{
  "normalize_top_k": false,
  "routed_scale": 3.55,
  "positions": "rope",
  "init": "normal",
  "init_std_down": 0.00435,
  "lr_mult_up": 0.686,
  "beta2": 0.98,
  "grad_clip": 0.5,
  "doc_mask": true,
  "train_tokens": 278600000
}
Below are experts of layer 4 (counted from 0) of a mixture-of-experts language model. Rows are named router (the router's row for the expert), gate (a neuron's input weights, with its number), up (a neuron's input weights, with its number), down (a neuron's output weights, with its number) and show model dimensions 192-255. Each number is 500 + 40 x the weight over its row's rms, rounded and kept within 0 to 999. Numbers have three digits each.
After each expert's rows: a language model's description of what the expert responds to. This comes from a sample of Wikipedia text that the model never trained on.

# expert 28
router:418524596500528451490482497474554572519432515530463461539511489513553528514503522519579536525479547496525509482571460523504511494501422473440505486510485471451533494589500576540483575459503525
gate0:472452496444533436439452503489539448476407541485458482504566496563509519512470579486515515480442538438465509553533522558509559502552453562517579537446494511474501476499501474572528477532479507
up0:402476574511444530560484527540520494387456447548484460504510518463570480511508548535421547512503491491528510507514543502557545441558465494543491510475516466518593466427458567517491516418516470
down0:573499495484500521471459404458512433500512467476469572484478443520475530520470427468565520480505560461512480500476504563407519494496494521487516495545467475489462517520526488509471527524515564
gate1:506543465496496495558498481492471542578526514509477554556336556476449457526472452486461496491534477492392510546555522459451460523507457551541493517505450475475521464520551539535498517440494463
up1:519560485510540477533534512496509472568517441534426510563390520434437460469503476502427513441527485510403457567584548474479468500513468513529507476522429549501511462532533481512528497427529504
down1:550617520493543453490580517510514522538512425531506507511418576437531522454565547396505492443455449554464493478485485504571505537504516541489526515521415490454472520493536487464553521449514497
gate2:511505459492481470565473580526533498397515561497539535497458513493501561505476513551470489452504406478538474516551533418431522510431490546456491512481418506449475524489475531494472610508536516
up2:503452544490535538461542482538472534558569467511549496520456519470525444577514532493558462520536536535474594457428534499472481532428556487469513448496463444562555529553572459486479472511461455
down2:498493489497512502505477579491529512442526483524488499524513570471546529501435527506448505464539502471499475564532550434454496555496450526510536486473511484530508536521471591524509483512564512
gate3:566467502515417408547501492478481501537467546469589524499433482447535524534522559490552508524475558423514562505472502504489377482492498484491466501519458468499491500476569480494517479501590474
up3:495492493532422484556464484465498479485524466497582491486534515537429521467504485442570468503542518508452504427430520471537488538519590482488464453553530546495550469417501323512501477486461415
down3:542570467455545530465501522490433546556559432504556488508529583457554469421542573505539475497554509516460482442391537517585535490525518491466521544544472500408547444433538495517473556503479483
gate4:488441592483476456425484449503546524468460544512475458471553474448498498533515518490462560454500490526549460512485496483466493554522492486483516574507539447502511494524478464536469547490488515
up4:530455555529479482518472500538511404477481537539452493531456530599551494543524562486536507464516521501456586516474509512470474471462520542553478544496422481540519503500568533451498504493424540
down4:471502514523590436551420487493501450506528578525494517498496496510476478480472513459472517507442473496500515472469465488500499573503534467438495470555478498549521595556503556463503499534453553
Abstract nouns after determiners. Common nouns right after the, a or his, like number, role, work, goal, intention, population.

# expert 15
router:482513504466436567496475494551566486482544547450496521536462475536544499511570520542446467472466517428570471513520459486449483499493502491503519536578485508464484463434515482547462580530542519
gate0:437542470558555492554445427423444475523499473552506441498510505531506482505460454478547515453488526493542543516496503577533463465547523496521475489495508532499492565470493508532552533471474586
up0:497518560482529482491525561511494597488555563485474491468445457464478503515444499550468482497462423505484500535573440510443494491507540550583458619552501399437493476542464504483472509515443499
down0:500558440596481545477566469504511512509501513531517470505456490527507511539593459499448501462552479511537484555492521527486489425548506449525401486502490505500503515448451515510462493411540490
gate1:562498460522515492528475493508533453459513563512454524541537532511427510513559528521470434480472543416464525548535466448487485449485518544455507504532541493434480516530512525508518488543520447
up1:489495501470519538489582495552449476537497471532558491536510486482469475492518504506497524486525466545437538487481489517498481521561461568588494520447419445525556500532464554475515477475489550
down1:527495456517500479491542461499504535475474542535518553543462549475466491486505529514561501494476550421486480527532497444490523440491523538415539517519547510439514494486493466528486512532526496
gate2:522507543515496496517459518561473497469453455461524508537479495496551534519570429549487470506501520485542530493500500502569424497516544504506471499494559499579588566503507596459430536473467542
up2:599528556510410461509454509583494504564536479458520464518533486485527510488468483454481499459445480457518471528549514483530453577516506532562534504518539504503520461447473478441465478469537432
down2:426542493454515557459479503491556536586587516541467486525509493482413501437522573502494555535470487557459519458499455567473596510462514530545529549533490490454425443461525500497553500511480506
gate3:502416522559458497461455472461510546498509476472469450471506509467494430477571512494434497467471450447540499503497493474500549520467511565514496551492511509557544579499448509478510489448503547
up3:517501508450522490460454471413507476555536471453556399398445478488520522483522441489449513559461531486489523529563526448537511498492472553464533549551512536516536493496533454498520458554525450
down3:530501459474525535570499527586510416521508463580470529537483438503469554456548445530549529554521539466455521510471479564549539558463478444499510559477477472468442431561522441503528504474476513
gate4:504534465454516452482514536494465497495515549475512577496497465489561594453551517455479510493484518503517508478575491462566479489514446559466538466493534510509481519526463508479502532465554463
up4:472531463505506479474486507439511454469521455472462531513511457491490485455457480565430471564561517525524410514415553581427588525502439495483557554534505496456466478462496513552507487555485529
down4:450485599456466479462566484518509537471499528470486487459435505522577506526528521471495535534486456490484518534552496449473555554494579525492490414418455450490510454440531470549502527468523515
Personal name pieces. Word pieces and first names inside people's names, often non-English surnames like Bhosle, Al-Harbi, Zhejiang, and common names like Michael, David.

# expert 7
router:491543521534538452504495503488476506547434514408548453542491420439476565488409497467604537515482501530475500519517479513487514509468466507443510544517447452480460476558505543501445442469491506
gate0:431569429496437466429490479403424541494511515456545466491539517455549448501471494479510532539460506421495482542477513410451533511543429530476469525507540532504494506510507462548519490472423405
up0:480518536495499472470425484494445492499492480518511481542451476514425432643490482528546533438470532518556486536507440491446479511442528475499455505453466493520499543474479532485495464517437443
down0:467479554490538441466501508459484546498490428567551506575521527504520508506472546456546539527459483470488463466549562497552557441581524499523465548529536514504566506503556525497469433455576559
gate1:427545479483509498495452465491444478473508580496486557561528494535533500535464497509537483531509576524566465472510474500547524458503473482454504496519486521484531539573495531477525466462457588
up1:507565538508497491486555561534560536419538538554486432495473462534593517548575440499474477527524442541577513463466415488514502462482526507433551486481492451540505533449542545535461496494496484
down1:525493488584484471491507515502533520512457545475505507470510483495458451489548498483535429515486503541394495473482510468490457513462488555508480504551482441497459447544439513511428500455582468
gate2:569466459456508546467495515504449463514578581477465507484527570498551446491467451513469501484530570434558477491511528544444507526452506526469536500476487539471497528515517462484526505563485517
up2:504537531436497504522556518548532581465465542583553486519503464495500440527501440536451447474550500497481527437520444423533522468455505442513514440441483507503454523542431497530519527472502508
down2:531483458497474494540550515515563406505456493446518483570448427515480551483461497472539555508515486529521493458494464568455520526522429560508484482578468475513468528543542549549494492510521504
gate3:537583521504498441448474557538468566544468564477520400550535497455591553469466477526573530458481486496589449466529529543551488568526466454518493523434449525463487451564525484492514522490508492
up3:513518479537535488482500490510497481479383480516536461492525456509480439550437545508570470413480558479548478583472487505454478523496553427453515453522516444454480554466444492496614518511493502
down3:454504539489557482497519492512468550480523548515487491508538529431558539427414440496487532446476464473523453499514505482464465549523459470499472502480454484488499494477509453480483496498543484
gate4:510493501465509482543523513446508518498412527507455503492469506518483549535491470469474550422401562490493482452488490486505468549463399524511505494531407500487513501498513496493519576485508476
up4:518567494502497525466554480454492461398592451560487552422442491476525474476598536490540457518477412475518560528510508509487400499466470461548530502524475464527471524441432544500509543521519468
down4:541543554540526482438523425444502572474491553448583521447540466467441521526507536538558513421506482492502492547520447476456438494492422532500496449519525463544549483530515481492445408531534470
Section headers, infobox fields. Heading marks, pipes and field words in structured lists of albums, films and biographies, such as "=", Born, See also, Formation.

# expert 6
router:482462444458506516504527527478448565467551494562545451462515556495462498508511506464406474448472470523422504507369535510555508454501507484510524573464547541528463485489455439536582531443469480
gate0:472471587492581497485468496473474496510456555473486481429485572480555458443509507550433484482491504480538496525516484493454481522588535544517534532469456496516488467523473570426431530497555534
up0:550485547477445525559533482529453536498509468464490529480515425546497522430509475426527435491514515525407520450454501511505501482483578505549512487509447527557525565506470483468482428525553525
down0:466503538463488522451524456502453541438517473479500509537561552547518538515445507468430536407457535460545532543509512525541499477468473513511562498485475480493451445456566451517570524419490480
gate1:547445535431481549492523521412452427468502434439528537485536474512467450475521429515499529513387515495451454495491533497489521538506455526504537438468450533499519554486480496474503605553525555
up1:514460512531445489487463512474487541503491595539476435536466544489474509541463518539451481459481479463517509583511506472472403461490550480544469467454430445546496499537564500512395476512479491
down1:470565540444441494502485584456450489512517501574547518500495472455509455480503438464468505466522453489440451497492503569491442575506536478522476480461527561519477573452448515463526450558484514
gate2:472536463510500450433433509410473598510515468506508495464471512536529553489459510489399558433459480530524470513514565485451433531511492530508427497520545504487505497478483511465557552495551527
up2:473524491477516518441575573507521523479494467575443503483481495503481435562506519468491472565533470503488433496448490478509488457479502404458496455563456458498478506452568501546490479527417457
down2:505532539456495509461516512459362530517494476437542488528560548555529521434496550447385531386450463520506571563503526494510487521523475525478529470434543487498485446474507525445549520432525455
gate3:466536543489512439487484510488508485500471411500488500531503527536549386505484556488474515512472493474546568500507476498520487493463449565442483568509511465487470539428491540525442550583469494
up3:490486491484539535572494534542421516480517557538514480564483496523443439496510540530494565525547490514516535454494512454584528498522490452519462494545489429546485499444556509540407494525506501
down3:535530466547481495405469515507478517366527508521438507489532535515535522566515528493429569491476420489524474523454540567519514475523543484444488527506493446466443556428535412450558497516500462
gate4:511498536520487514462510500438466563480419469524508502439508528514481493497571564461500446521510511472477556378438486529441484515432515478521504516489545471482511449559492519566435405512470454
up4:511474498481534451562523512545539485532521455508408502482500443564445527512541468557535558535525549513507535506564490437498507453539462526515439498529524517457461498478489558455472524545491551
down4:508513509550555488494513479508559511476444484523493526495434454485503390495542489469462465559474546511418536433503547462501515494453551503518496543503491534495476519591499545537506488489505508
Number starts, small numbers. First digits of years and numbers after spaces or commas, especially zeros in thousands, plus number words like two, three.

# expert 5
router:465506451538484475466501456626443476502489456555489531571537462533530555611558520530472473513497456532496471492426480496526572531545521484536471548502544573607507506468458433525471485506469449
gate0:416454531531546474459514425495532549459523460533533545539486496504417502546480499505561461560488435478474511528496402491490515477508533548545483461469497487504508481496452505519513444402467485
up0:507460513530424478464557462570541607530476402440512474527545451487492538550582531502486547503565475529479513509521528544508486554591472577483469454446489505534527489484422469556540519469468570
down0:595510548486479457487472513555603524500508471450520486493460553539568607453462492492505527413484567535503467478471564471490508541487548515492490503493511495436512486423483538499483565574482425
gate1:484469493505478510470447517560453478480542520530569494552442464464487537508482577494533518537554513495560524512442409484490478461515547529456536581477492505448452468491534483492466537586466455
up1:486554462521430469480420473534437467540494520556512470576490458538455487509490521487449474554555450482549457566448484411501539532488519553477526528560514490479524506546498515514428537510488450
down1:544460480480455482550492481501481553463499451471429493458497482509535454552525404519422551510431527498539470558554551467472482536450494481572513455451477504476532526463520452541502551470581539
gate2:517497479492499505529493524508552465551489503520556421500518518429540570465514482562456577437529544532510531512463445491537523533452517549430532446541548474410449521483575465492523535542522530
up2:535492499446447552520478500498500483498521547563428512465467493538462459482497451479461450504500536488485529451449523529445433484472525440595440448453515457524562439511475541493480473401463506
down2:460483458489459570499497504509452475467491545544485524421542488475528487483506413541474490451493576432493509533391533518471596478421481528530472486497516476516586487533547441535495475453544471
gate3:554524489536415548455520477566535455497523483408555481497526538546556506501454506459469512527502506496548490531465508523511504516507504497488489540488459526466459497585514466541539462585462455
up3:480494514526532430499484496550505463474447507471522565492490551518489481556514467603495523587466457620501519527399522532507527441524575402503466477498511444567523545493531447489579497507519540
down3:516527474513465623510519492481438504532487452523507515580474507480507553445496601481444495398550504528481564476534501500486554501544527545484475486491468465486499448527578539472493488555473461
gate4:508517523480536537492519525536518466483472531517551492493525515556489433485507481538468510518508545466498583562531478509480517542492515494490450489466459522488570520445521519505497584502484493
up4:497413467484490495475475493471499423480491498481489533523434528465409462429529529595547547468476540478525514459586471495451573453532504518511424475454546571529507494545538604525492470447543530
down4:489462492410526507562481534488410427478463504545595501497455511484455470397481541542530530489521482585490493464484509496499485487479465492603537451494466485446495484484505563544547410460446562
Clause-joining commas. Commas and conjunctions linking clauses or list items in prose, such as commas before while and as, plus and, since, including.

# expert 0
router:533468459485510455523497535471574504458549484544499518523511510552414504565526503469496547463489484459484491511427467510481418441523574474573466471434473442539453479429443427516505526564533495
gate0:531465465488445499524481490492557528481546454548504488581489518513510533388484525544517567483422535504471489476513531489446422529476517511567533423477525492488487482483471476488545541522479418
up0:508458481502512429492396477437546532596453524432518443491438515482452510489516456503540501521512504559579578469550509453519490526485461523516487525555559496489539537522471518505501483548473484
down0:504494541516562595509529525493501506512529514507503517549497433445532486537501594544505507522516567491519482526446518457462475566513516545490549546479523473528503540484482556528510458477457531
gate1:527548479455483443538490502531540562557499537558545490571482540503449550498525544483517486488456481431562501507509439511462423449521485502548549459482503435567557414496463532480492529520557492
up1:509470508503480504473473484471487523560494454435452521507523474491502460457557503487562468465503541522499451495551535497475449514511446504463459542568516500447436513576537556509435479517546491
down1:523502467497480472541513516482547457464537519451497485486491513459485577490421527461484511463547413534484611521490443457464427527408540585463460512470547479526539485450441501501528479523546504
gate2:499523532514481461527473475486546486544454477519438551542487429591430477494527470487503568474443479472513553585529524524481483516487510430533515461466526445473425516462447498512479464524520531
up2:471505512489464540511509422543447526509538523568481509496485537495540453456477507493470393504551522515458485523521416437547505500478446533539522492486528500528559437507525509493504504364518519
down2:459501491522515501493571510440556454495454415466552533500517454540436510518536493521506457461468495458527488483445543547426493447472496367507517484570508523482522507481512429504488498534497541
gate3:481505483489517488457478536440529465509461459469606502568557495501497442474420487493518576522548528543491485454552394485507491549513531481524470445539522464486476477540491495494478510527469522
up3:507550483450436433515455585485508476502553559451519471495482535449488456521506441490472533460465480477528469529505498518482482544505507550568458510526460535508443465426455498473511558485496494
down3:564473463506456440480468452518484487466563493532475539438523503547503524493501424541408491468490506435528512485463509459511481492510522577555516542494499536536580519432422517558533509481467511
gate4:496494458484515511442511534493553430514502523509545505508499527486474496510602518444476558468528470445497476534476474541496469519542505503450462498471532476467451493541483462526442482549457472
up4:495488534507485592472487513532419487501524518496476574478500482467511472456404528558503434485460567453488512504542535484475536521518483578564499583586472474489506503545493567544528514453484535
down4:470516462538553475512564485480540471449523453509558466516534449580380577468579499473474526443485507500487504500369464491466469505489508453469508474467519511499477522476512405503448472552537504
Rare name fragments. Inner pieces and capital initials of unusual proper names, mostly places and people, such as Bar-u-q, Or-k-neyinga, Pl-over Cove.

# expert 29
router:512571548542444482468492496521487500557519527496485577539416444477553476471486468479480476503473530478579454557497507514519506479454495543446521536501476548442542524559524502521464506530558478
gate0:482467519527461456518480527569476491507508461514511550514388445529563500516510442510557469500497503465531573475492563475441550390512470507481493528525458487465538469560588513474455497440496504
up0:536538513490473444483441549523431525532474440476603538555416472527530566480468497493453528509435518439590559481454566490494491468580526527472522524457456522498480434537492471446393516449534480
down0:473470479476432529547505546476498510533516532513493515542559505518483531417476472495479511493499428503478446519504519533513490538429456564567533486488513508507456511457550524550486445469456465
gate1:518548524578431459489519488556539491567546528470491492519521487441570441481488485519437472541502531462563561537552570509489452492434486578470540550595521539425527543517543495540450455547504511
up1:538512515539431489561501515562572470539440504494458436489537514511524459487500507433453481497558545499476535502586575523572462455452547502441572486548481560438514528539471408514442381558521467
down1:467512406428518525483506446459468517518468483499534424418546587627480576490565490508501485487507464575437457440435460543558505567542505493485487465526474579533483527405453467497518567462554512
gate2:483516530456526500480495503548497459465501539528466586559475498547444490549503521476524456601524521558530462531508518436547449501506545543443525490541466490559536498537532462497494496480402455
up2:482477528511503504540459476510556544555469448522543512438487539475522455484509454510514455502574453484469539476461481516461549486417512478620459507491502510471511520484524477534585419520504563
down2:524483447470550465494537493473467449538497495510436593534415439535511480545463503498528485543517539583525451456481586557493514468471515570430540476518505511535461474511485522560545535547436521
gate3:423521493526493478556518518498512534462453535554525538469527513452536490495458509507475519485475462493449567530485520470485491445497445505483466508529536471582550525491531573565479435461519556
up3:550453514511482489577509572604526560520498468517567490481485493511542407491441500549503506497514469447509510501513519537435465478506517498570490526570524430507548504509512518510490489494519529
down3:568551504468374458462552518527500567489502405561569479443512507453511437516499549424518465467485492501492557484505547548513484495527483451526519583558481435520547462498550490441466504505541513
gate4:516560538416494593463520496451479527509564449502465618493517450516408440493505507502527507496483433498524397498519433486476518514516526517452516456507462545464496488526513496502476485548522478
up4:549473503542400506577535478602484487532531453583503451502551531586498502496524517521451479519520531478517523520524497479476493503511479521451528505528446534542456528498565498548524532507461509
down4:487426525484505483473478517483469517517439547454431559520416532479489453458505509506516449448420529433582492558476571445517438435493579490487450511503512481499503550535420498503481495468504421
Name pieces, league words. Mid-word pieces of Korean, Thai and other foreign names, plus League, Cup, km, as in Sang-yun, SuperLiga.

# expert 35
router:460514465539485474582544434566486502526487487551503497492498460460466477472459472578441461528486464460415519483429506517464516488528529440526406510528526455568573512527496468564459451450488443
gate0:502535480523494482510452466447474497501522498403486579467530602473505421503579543443491492441539565467535466484504508468467558546521529515507497486417504502505550500487533464434534538484535459
up0:517480496451469453528474515542538508517558457440507423458486517547502476518468532490460502477450558575473496570426479514541514538501561437533468515455512560571521509475481428517484508493520445
down0:442491433448467516487486498509519508508546526537522444515494432559433554517414532466525553508499550471464544495453480470499516417569481562499505533490436465491400527498527533513492477444529462
gate1:527497470475532562458500515520534499503499452539491515466491553547502465504479509458519486536508505457525481532518509450516484507464494467417535500623451507446509473494478510481492444549500496
up1:557489475487492503449526478546508551545509556471551362500484536421511541441484459403468532523483524468519444530479501471461511334487417502505514517506490486510514504507506454570482495472529489
down1:509530509564451520512590497495569501492550519471499470429490519496546521510516487471513477479460534509468535510446488540448514425486477521523547517494468515504582459457440503458488506554612545
gate2:510403557555503434530595431522524524459515514517522492436506538546413503488487507520432520489527513452505546538391531472474562567510465470505458537569486526507521503516529497526547496518438499
up2:475468510496429574578565504515499533484491495528478512443511498499507475496507512534459480514505513528447541527468514513475455566515560486550458480554531441549588472532507483511498563464481509
down2:486455581449544414528498559452579483520560519522498570463509501567525456499489464536425545457479527491549489504490513440545476449483490481476509489513514478485521551525527522477457492438491562
gate3:501482446475494445440533430474522502536526461492483540520503516491426452482514583606466541554509491549484489462506508506512511497524435496441584528515536497521492466545529468541510478544520505
up3:497498522508487537503519510464481475569466480530574487559514503494592515514452510419493489456409479516482510486514446543504471541459466567520464527506520538516515531544433520495469474454555499
down3:530536549530560576549537441525534472501526555547474487480456540504454523463511467537451449548559472592507483460511515454536497542419483497459617486500480495476518509507527548479550512518487526
gate4:439524486507533467452504508483526508465510502522536546505540480480488529439465432490441559537505473473463517459393511590546575500438516448502496464516484532534489482502448471564495491443497471
up4:459478489481502491464512549528484474469501487540477471483431524560494504495507498497474567508524504482489455460415530487520572382462510449549425482474470497569523540450432528489504467503430516
down4:529528446469525553481528496476466494544533523539444482492491467452515474506529478493516486423469460528572501497530433476529482517476492545465563513562535513484482477512553486589455480465621491
Punctuation in names, lists. Commas, ampersands, semicolons and parentheses inside names, places, numbers and biographical lists, as in Madrid, Spain; 4,000; (footballer, born.

# expert 38
router:437453450510436586516534522608454485454550557568542500491550541558493493524560521478448529467515503487427509484420569497604541419513541519530548518498521547484485500464553425539547525454440470
gate0:513461473450463528557404484417531509477506490573474497518501530530482525532617518378477560493551491500487477476491523473496554522508522556514580473435509489509406486480485482512541494511476472
up0:488507483444479498471533527492488495494504517538541447558527500522533526472504499460502500477479478487531570568555554461523473472526464574492519473512455543487478476462492557530524567504462467
down0:483517501479554541503480523556541476461443513448483545480461499497548452528514461552510526541551478510467458459478485558439531530481578477535456488516541443468520506455531506483539534457491518
gate1:505497510508532523496502540441493494482551497493516559529495501493528443439458506529494443552517534446472542469449548433541454541523496514561461592583535590452521512450557537439531510453486525
up1:543473453533505503474502472492586477482509536517543575442495491548456405508531546483509475520499506500508455530442559459521527517516507568546572540515509555440539502516490467477555505544502511
down1:441448507523434483446456473466501544469503489522484546549546494447470500487508460565452486607483455481554452483515449520544470477514552503474490553508505493516457501486459451572516516507509435
gate2:488417580479555468470444490540513508529498510449489504508476544556541549449529540503520547470486469455499469558488516445480518535507606529492461466529450474535567550507523546475545563479533436
up2:517550438487475431433497468485493501501523522491455541472511480466513509522465516472480534485443476514553519492552510489512485519484525472517456487524492557486586580475467561558538489477484532
down2:524513454486441489461549535567521431493518550466547530546526509515444564501459511453513452447433603550485436500478470512514495490521519492528502494431488524516487432467506508595498510507579484
gate3:488548541491599556545552501510517463471523481440469516509518420536515568449533480543503470496499486454513511431508483513494476561501443548510388471531450508528480548537469486460432495489491499
up3:528491439497488481456569525420486430504532522516530475450593447521435501529471524548537505485515521462498446498484520488454562511535462560555492562521543476507555461510561447522523538499479434
down3:465506467441505471511504514468496512542423586459554527462507497592547522486553469546381531466493565536487502516444522488529499513544566531489416489502489405457547460506522483425478532553490414
gate4:481489464486461491456440443446527474467541458461552483506490484443505519512481477451495466515462495531492517527554472456424536485493511423489503545499449460523481480507552571533485432507426488
up4:479500492512420476511505492450536515484568534480516460537554474511520520483482552501497539491467478494463538490462490505454552493517500449556555479468464522525505402411491489583479436509437453
down4:466482435453580486499512455493456494473452424511442478489489445527504522560520430494454424567523491537551511431583475565518405544478449494529524500568514461498532576533573508470492553478495495
Zeros and decimal digits. Digits after a decimal point or inside larger numbers, especially 0 and 1, such as £20,000, 2.0 GHz, 48.0.

# expert 17
router:462530543547529474586438415424522525504462524457483531536399406478505530480478504506521493481510490502556505452594391521546482455534486498406552444506472557492541505509461520524517480519573522
gate0:381575475488487524529482507484526521538473534472419526542549530471444518489496551476466499470502447486475440493518477474464510420536463486439525532483493495481473506520506569447481425539476483
up0:501504487527525501550488547458519470509582538472430537513519432479476468486486523530442498447461538505534514514464533543462522442538535537561518541446590455486520467387497454525434487499469511
down0:495443442463426547482494511515483489519440484485541543498446535436534487458524541497516531516487491508557459491570533533432458548506504566534452510476477519550495486568506465507504502459457504
gate1:470474518523447475543432483429503402438473528493478466525434487460523485486462476471532551499468465517529481488467466501534496472486489489518433510461425530561489464465501591543525495473526498
up1:520473447483486493479519482515578552483572443523517498432505497560478477483518551502424485482491552452463502459472429501494539476439579492481486463479528446513456539523490489533432591529526490
down1:471480500507573518532500489505506443437466507467458577485541448486549481478514547582474562418488480457425447519468465542428468528459521458500516490455523563565589531523559487493462482509487551
gate2:525448544496491485535515432503500460531450476518521449515501540499453471421457495522528480530476491464533457503536490466431530442411475470548460504484415495549486528497529494422489454548496517
up2:480522506543504561510571471441523526477515541600502560464503479461455545595517469479495507467484520494586471493516499563481487515461453500448438532565468472507510489553530439458497462501516484
down2:509474482457554483528549507549519545530478522420439532523530455499466500501520483472440478509472464551468487431466445445550538511466457455491430473525493538525463480541563473545502534547530521
gate3:448456500478496550536485557559548465550429479495620459574493502505483427508536461498532485497576444502517512416527448418521547528427468508517455523457554484509488487478524531439485444519517542
up3:519420548525579439482466489479529485476512520479526515525513563508441473426434490452467426466479490515548524482547471537491438540522501518470521455465524610518484485567560509494583455540454519
down3:488478456537516498523536451497534447514506523458532527506488502408531517466486508542490476484481448448381480423491486573521533534453505491485475470479517523502522427484541463511524445573524470
gate4:481512474571486534442473482476440469504587517478496558481499479556598508448618503476513430558448486507548470432499415485469544423549501435510482445508478484558485544547516484526573492484520525
up4:474499543538554528476566540546523456487497537531488431469507509493478485496561411565513497523524470520463530478450527532571477538479548466498441432514474565546528443562492543484465472489425504
down4:489478421469529511470489469501445442393583592497489574534435568468514504524550463518493519556506478464486399452441438533535470466523493471520463481459519522482475498526488462555467501499450474
Sports and date words. Common nouns and month abbreviations in sports and season texts and tables, such as season, team, football, Nov, Dec, year.

# expert 1
router:462459441487428546505476542574417499469591519559505504533591493500484487451522489443442491534435445448452468503487511498606516428512486527494542504448479450483439522494474398530550493443431472
gate1:481529482497513533523482492528490513485538522552524476431455505486534419540493403499568494564480516523502599450384524515429438503490530469525517468506499454518532491463487504530445504458487458
up1:505483564466611453514524495466568517534500578523558572491426496537480468513565543532509475499538550524540574489510470517468528550494551544429502513454496487529486534448549557448510480515474507
down1:493505483530545526524529437504529521454530477567543519457406527475538474520501464569485542516549494517494541370436526540529503469523539492522444497443562426505521445483489544575446514490498529
gate2:446565468454468479459505508469557491521431551485510461510522489512418483480498534433439466461518538511437453440518574530510457487555482554470575505486470486526431449443507511430479464488489475
up2:513513508447539543467524458517480495525405576483479544542518547447503496500517514479515522440444543546498410523500527503557481522535510481481433489475522485480423516521479415509514470522542477
down2:533517496452471487483493549518493562459476515530499562522458464469485495540462435478517529530583498533483544463514499465525492571510475458528438447409503498465548516519429534571478529481497555
gate3:524520584521525541527509508460482545544557477506466473503526582568417515434537530495581455506549505576454548479455541439486473479467458382499528491558510479604495466483522510513488446496597539
up3:489533468511526501470533495539510478550506553474493442547524445477522564557485435494436441521555390468525412534491507567457432492520463458440542507587498456430566535490532515571445481532507523
down3:535408449537468500538544477513492501438512521484550504515531504585448476524452479525508540541495485500545500477473515504507447515489496425475415539405567455566457535561461572523521454493450538
gate4:507548509435523506497468520432599450503419562446523469448470553475547543419543542457491451471472479460502481407522541537577539488503480522480506470454458422457490489487478552481577492516506499
up4:523546466453585507517452548495524534506460500541555413532555548521446468502509436509479466475507464432511498517580491462496506535521434555504501549425494480480585520556496496505561442458528594
down4:515475532458507399560495536533497512508450491411547510511496484488543532502480457522509537502481537529536525488554545511443473478402492525468494405493519537464564524552477501441499473594490463
gate5:459499533425575480464481458494462467567471437502564515492502478442501503545500470471534514485501490544569484533560494444476550581400568445498528459534573566479552570516506538461505535541503533
up5:470527519484462513488529508453511518517495488393523525485433510501478468564503434594538477464492527502514511482462570507451416464548508552577484496523480470480562543464459531432444471515460527
down5:442422488482513431539468442555506463512447605438547509449369515456490509501519457520483485487521521474497459497450567527453458516494532524615479498433486527482520521525476493522480525477467535
Digits in tables, dashes. Digits in numeric tables, coordinates and year ranges (the 8 in .817, the 1 in 1977), plus en dashes joining names like Carlow–Kilkenny.

# expert 57
router:507494452543458443552533475508513467523531454503568533530535446503425539548469459469509473475459535479497508497494484494480500517471452589508553506463424523474450458523546482512461439527513503
gate0:507485432479486434545438532494551458530528564545480480530491519541534559454558563520460520475525482494481424482569567511453469522499475520507560568512584459463502468527529522523485443513539518
up0:536524504490568493514447543494494539552515494512474507490483542456445520473547491521548521512488547539484533543513554522504484549533548429491501447454551461426490491506505557499516530533546503
down0:472462533518483605449557505497516429504455570521495509485507451444527546586547503511542536501500493494439535518507558523530516525521446471524487528502414535495523518470508502513512547480448459
gate1:640452506440485478411486569515511486600482510493521490437509491511474507475554532461475604515462474503570479589621521405488533464459508536440471476551500545496533499492550505450498502538537472
up1:541491436490435452528441532511532423556539580476541459443555585503490491495456484437455569441492536440519463567449532430423490533457515550471528477405447508532470520523527518447584512531577453
down1:461534562481608500491464518496496437502408518514437513533448513452571438478574478521524483515513463540555533446456534535475536513487496499579479477551528514488537473485491449437567474429512514
gate2:501522492519486464493526475531459475541505465515575505487507442463437480524438544498528571529475442527492446498460507503534502508556483524477582458489537556506473472536491554489516481530545557
up2:493465454480506528454567481469470542555423455500506458526521543489432459409516492489483506520480530398518466467543473466534530489457482578526453411482514478530504519520466459486489469523467452
down2:389469495548533533564482571625494511499499561500542565540448442490581448546458435559503491565517476481513550516505566468601575508497535494520524540519476500455510417542473446496468520477495543
gate3:528541463471549504502431517514482371550455521515532510497516468583514514514452451500507480466514502486500498499505472489530480536466441466462424441501547478530513515494498558495483584592498511
up3:570551445454627502470371517482540472550484512445522463518519488544515542501475468439515492428425422545539497554522504510597482568552422513478546508492559496540452487493487519503503597557558427
down3:519459498526569462520419533502504495431479519441479524438509575493553490506491542525496605479486399459525394554494573475508514462553487476544489506496563535521497451433507441458548444495507456
gate4:563519477511552462480439484449540486526478438463522503510489539593525480518524587521403515476493521489492439500549556436456614507535554540477555466569543478456484511516470545468490459494539474
up4:537502509520431594516531486544513534485489444509511369471517486382507551522474447487474493504531475530496449484522444532456534566443482480556466528501481527561416477471512529480476480533453487
down4:525538516545585430546451545488374526486487478490529529516517456570461586509487471497540486457495497526456498428491478476566570422478507544521509511570484466498463456513537531522498456479437519
Opening quotes after headings. Opening quotation marks starting lines of song or album titles after section headings, plus table pipes, who, and sentence-start words.